config.toml
moe_layers = [1, 2, 3, 4, 5, 6, 7, 8, 9]
normalize_top_k = true
balance_bias = true
norm = "rmsnorm"
positions = "rope"
tie_word_embeddings = false
init_std_qkv = 0.0352
decay_fraction = 0.936
doc_mask = true
train_tokens = 1809000000
Below are experts of layer 7 (counted from 0) of a mixture-of-experts language model. Rows are named router (the router's row for the expert), down (a neuron's output weights, with its number) and show model dimensions 256-511. Each number is 500 + 50 x the weight over its row's rms, rounded and kept within 0 to 999. Numbers have three digits each.
After each expert's rows: a language model's description of what the expert responds to. This comes from a sample of Wikipedia text that the model never trained on.

# expert 61
router:441537477568437454484445466515484454510524468482498461511494402533383469473445550562536440475463518530484555484481415461531429508460510463453524566567457521550478567564549506488576454567484434440508487549560529515578540544413539561519473526457530459587497424457635458486537430514540444538490432512523463451578490447436452608586560458458494557422556580558560518515455418544484518488427482558448415505492450569472532489561525442543573503530490575401422441449487514508492612437452506506484429577495516488554434486497588534552519481562505531539498584447541575533465463501487510521516482543426528521492565513519527430527522545517440607414552541422493419551418434527573472544502525497480487591459448455513552424592530460512496558576413480449516480531483555504441426519487466
down0:511490579463466520451564524556573479536473543568395441535550533507477474458417477552500475571581571569535445452506552536461453611533544469527386468502437500485493578469550508467588546461514514539570608430454512457455475493505535514463590576453487505468504420443491499440499429455485485563459465566505491528484549456423503522583460674524433529480496498537510419469502531517373494481529469548526460478427601495567538429536496507565486487598485497436526461466544447499509497545467485530552435439469540440492526473463549491426489514530479555453558485447480523531530499508473449513442586496535399583480503429474560456434546468450462535443451401461513544471546560447529464470388502418543477585502487505516443540535549473524587358411462473513511482415552510467543515535462546
It responds to: Space and hyphen tokens. Standalone space tokens before numbers or words and hyphens joining compounds, such as prisoner-of-war, for-hire, In 2011.

# expert 6
router:455513516505485489445504491494504490573609477511604502516420547475438473529513513574586487546497458496439557436499482478522492526448487453457526559537428533540479525506562590444473508504431494436415494536526574512441506510438553464497544376523443532540415364530555524589534423568557504511502422457450379518600462455493499550556507457477442620478505546546502422567454501557526556487509445570524485499602492493461549459534483422511484554469505564478484466460466594492504587469504503438567449606537492411531404466531462503590567463526556513517443504487449519546433501500496501497459431490470551544523547461532549513500536523446443521414499498569593430561488456413489584463468484473464486551504431424457505369564554460394386494504497516484605453523510521464498486579575491
down0:467433543556518509429460499533424535469524524552497527654462470571508556548533540428494501456568496554412613462436492506553454541466497364524488490438446523445536623497418466426491495454565546526495478499483400484511543509559521514534510476569428491537562462651471439573527456498379574479615485513446533446431478533537464531450537375434557491525431525553510488458437504554599531555535515439483436524486516526541585544524455484410517541448462463544481493553469473477491447415500414576489538495450490476518464516517447544560447570503492566503554493492558555592471498553535469486531547502461423439503614439470524514602443646503517473486431518509409398417521444484566558498451494529471472554526544508459505592390522588494533557472449542501560489490507599461534535501508526
It responds to: Adverb -ly suffix. The -ly or -ally ending of adverbs (Directly, Operationally, probably, approximately), plus digits and cells in sports statistics tables.

# expert 42
router:447542449538517487409448428518440493521530431546509462515481427511482468457509551455564532505474511496453556489518431469546534556458509447529555553524488609585434520509504517509553478511450519517521477543516540522527491510484549556506469440530570468577466441597602504498531446542497519548498520489489477458522476491468459520487569400457526498417509587529547495533414507516558525526448562509452422587455412560465500453571480486539528551523536505500387439359556564542495513451434491406490415517467471444573522544476598484507577470491531576522450478461587571521428435485411453449475489513465540504491595494507498438477485562485388522491486509512569431474474476496501558576402541572444495525490463491426558354447507442441441498571464472502573492520468525460411424525487479
down0:510503522508454483497543515536504591424520523437510575483567451495508524512586583447523439448491470524461530441553555484495487332439435517505442631601543565475460540560498512492494464479509528489448562515464507411406478532505505537555506530554458501524560461378490478544496499513480575546529563438528533441534586514525480492466512549461574556457515493479464486528560481480490462512497420552473475499524554601477549557471446586513550491524520604545543457528494468488460574520452471535585524569424553554483592462528523509593489520524582454474431467528466594439523541510489472550501489498624485459343540521506550488502489493408546570482534516446472489519542617508474540508448535519486513506496473531476485503550400502476555535485588400517503533423505476501575500429513545
It responds to: Dates and score digits. Month names and the day or year digits after on or a month (on 13 July, September 2004), and digits in match scores.

# expert 12
router:391488492494516470410507472528440493556572435508587488395451468484471460476457591457520456555482546500455523385464471448543511586471544457514518506537520544547476476495510551463482474454386413502477448556529469489547479497518530523486516471519521517608448467485627500518528486500559443491576414512501432512516497457460427510533524394465398542457457569580590425514506502529602586527501595498453470537435456567557574415604492446458544617572538502511434521453510568489467474480468508485559468500579458498531429508545492557553581432537544534509440589444536536458439488471474465540468448490452531547414620472557577488466458579452480628500486478518558506490479486521565525558440569528458494526553513436486550420547555486512444510508470536465564478507507512456528451560563473
down0:622621489422471494550545477550468379451508563465519456521527477503452437466464452560543482511459491511485534529496396574496617494435440491533432533534534469483611469501437549526428497493515528580476514534450519452500542505575434561451531581505468574488460474414458466489538551592498469499532565465488549518441444566450507440480429547491405464557577466435528521547528544459477419517605532472504519545542398512518582470491609474422615553425509517445561583456506433537487377499466497493523455556524474563457464594482452481488404528502502461527539521505598514599513492511523398390488559522516512456514513589597572437429503454436506521527513500532455619568469486465504468472425516466547569542534439529450505505564549487473535460609473524557557605554485497499477578529480395
It responds to: Table pipe after numbers. Pipe separators following numbers in league standings and election tables (63 | −19, GF | GA), plus digits in coordinates and durations.

# expert 55
router:419471469490493508456534396526526366496525483454529470451449422518546468460499549504538451494492558511526509405481473475502464589489502451452498537497393576545465486544478521480535542501459488497551465560535441464513554569449562532560527402505488500547472444533597485498559442560549527491550462507454514486554492471512461505540544455480481556388496578507525453536527446520461503483451502497415446547436492569433568503573498489564505542548476517509463366427519578522444560442470584437573467554494431503533447456494499596525502501553581504508441547412526535485439469531512507479453411494482555487460550474524509461450538478509492547478543455594576436506467515463527528551510565507482482483535488483438548429519514464450463596494438491486534490551481547448427498550465480
down0:506553547515504473591515486529398535458495458549581506541470577479485537522570506490483467533486529439478416449508507569558463584484605482475455536504530322618432446624604457454562484521460445552569503505463444505479584460523501348463516527481386409483469469514455448542551501460493502440493444524502625493535439534505483422474608481520540523474502484543421502441491535545472546579604426544422482503451499589445441414563480480510518547499536402452476595515437516535511528466513447565437424466605529517494545521469578506475452538417547516531650525447398464516476488411515503401556509479571530531581546482449523450421485473477510490533479568474539481635451398465392507555497541543481563515478639516556407517506489466451409527405548520421505428552483461547466521508511532
It responds to: Years and time spans. Digits completing years and ages, and time nouns after numbers, such as century, months, old in seven years old, plus country names.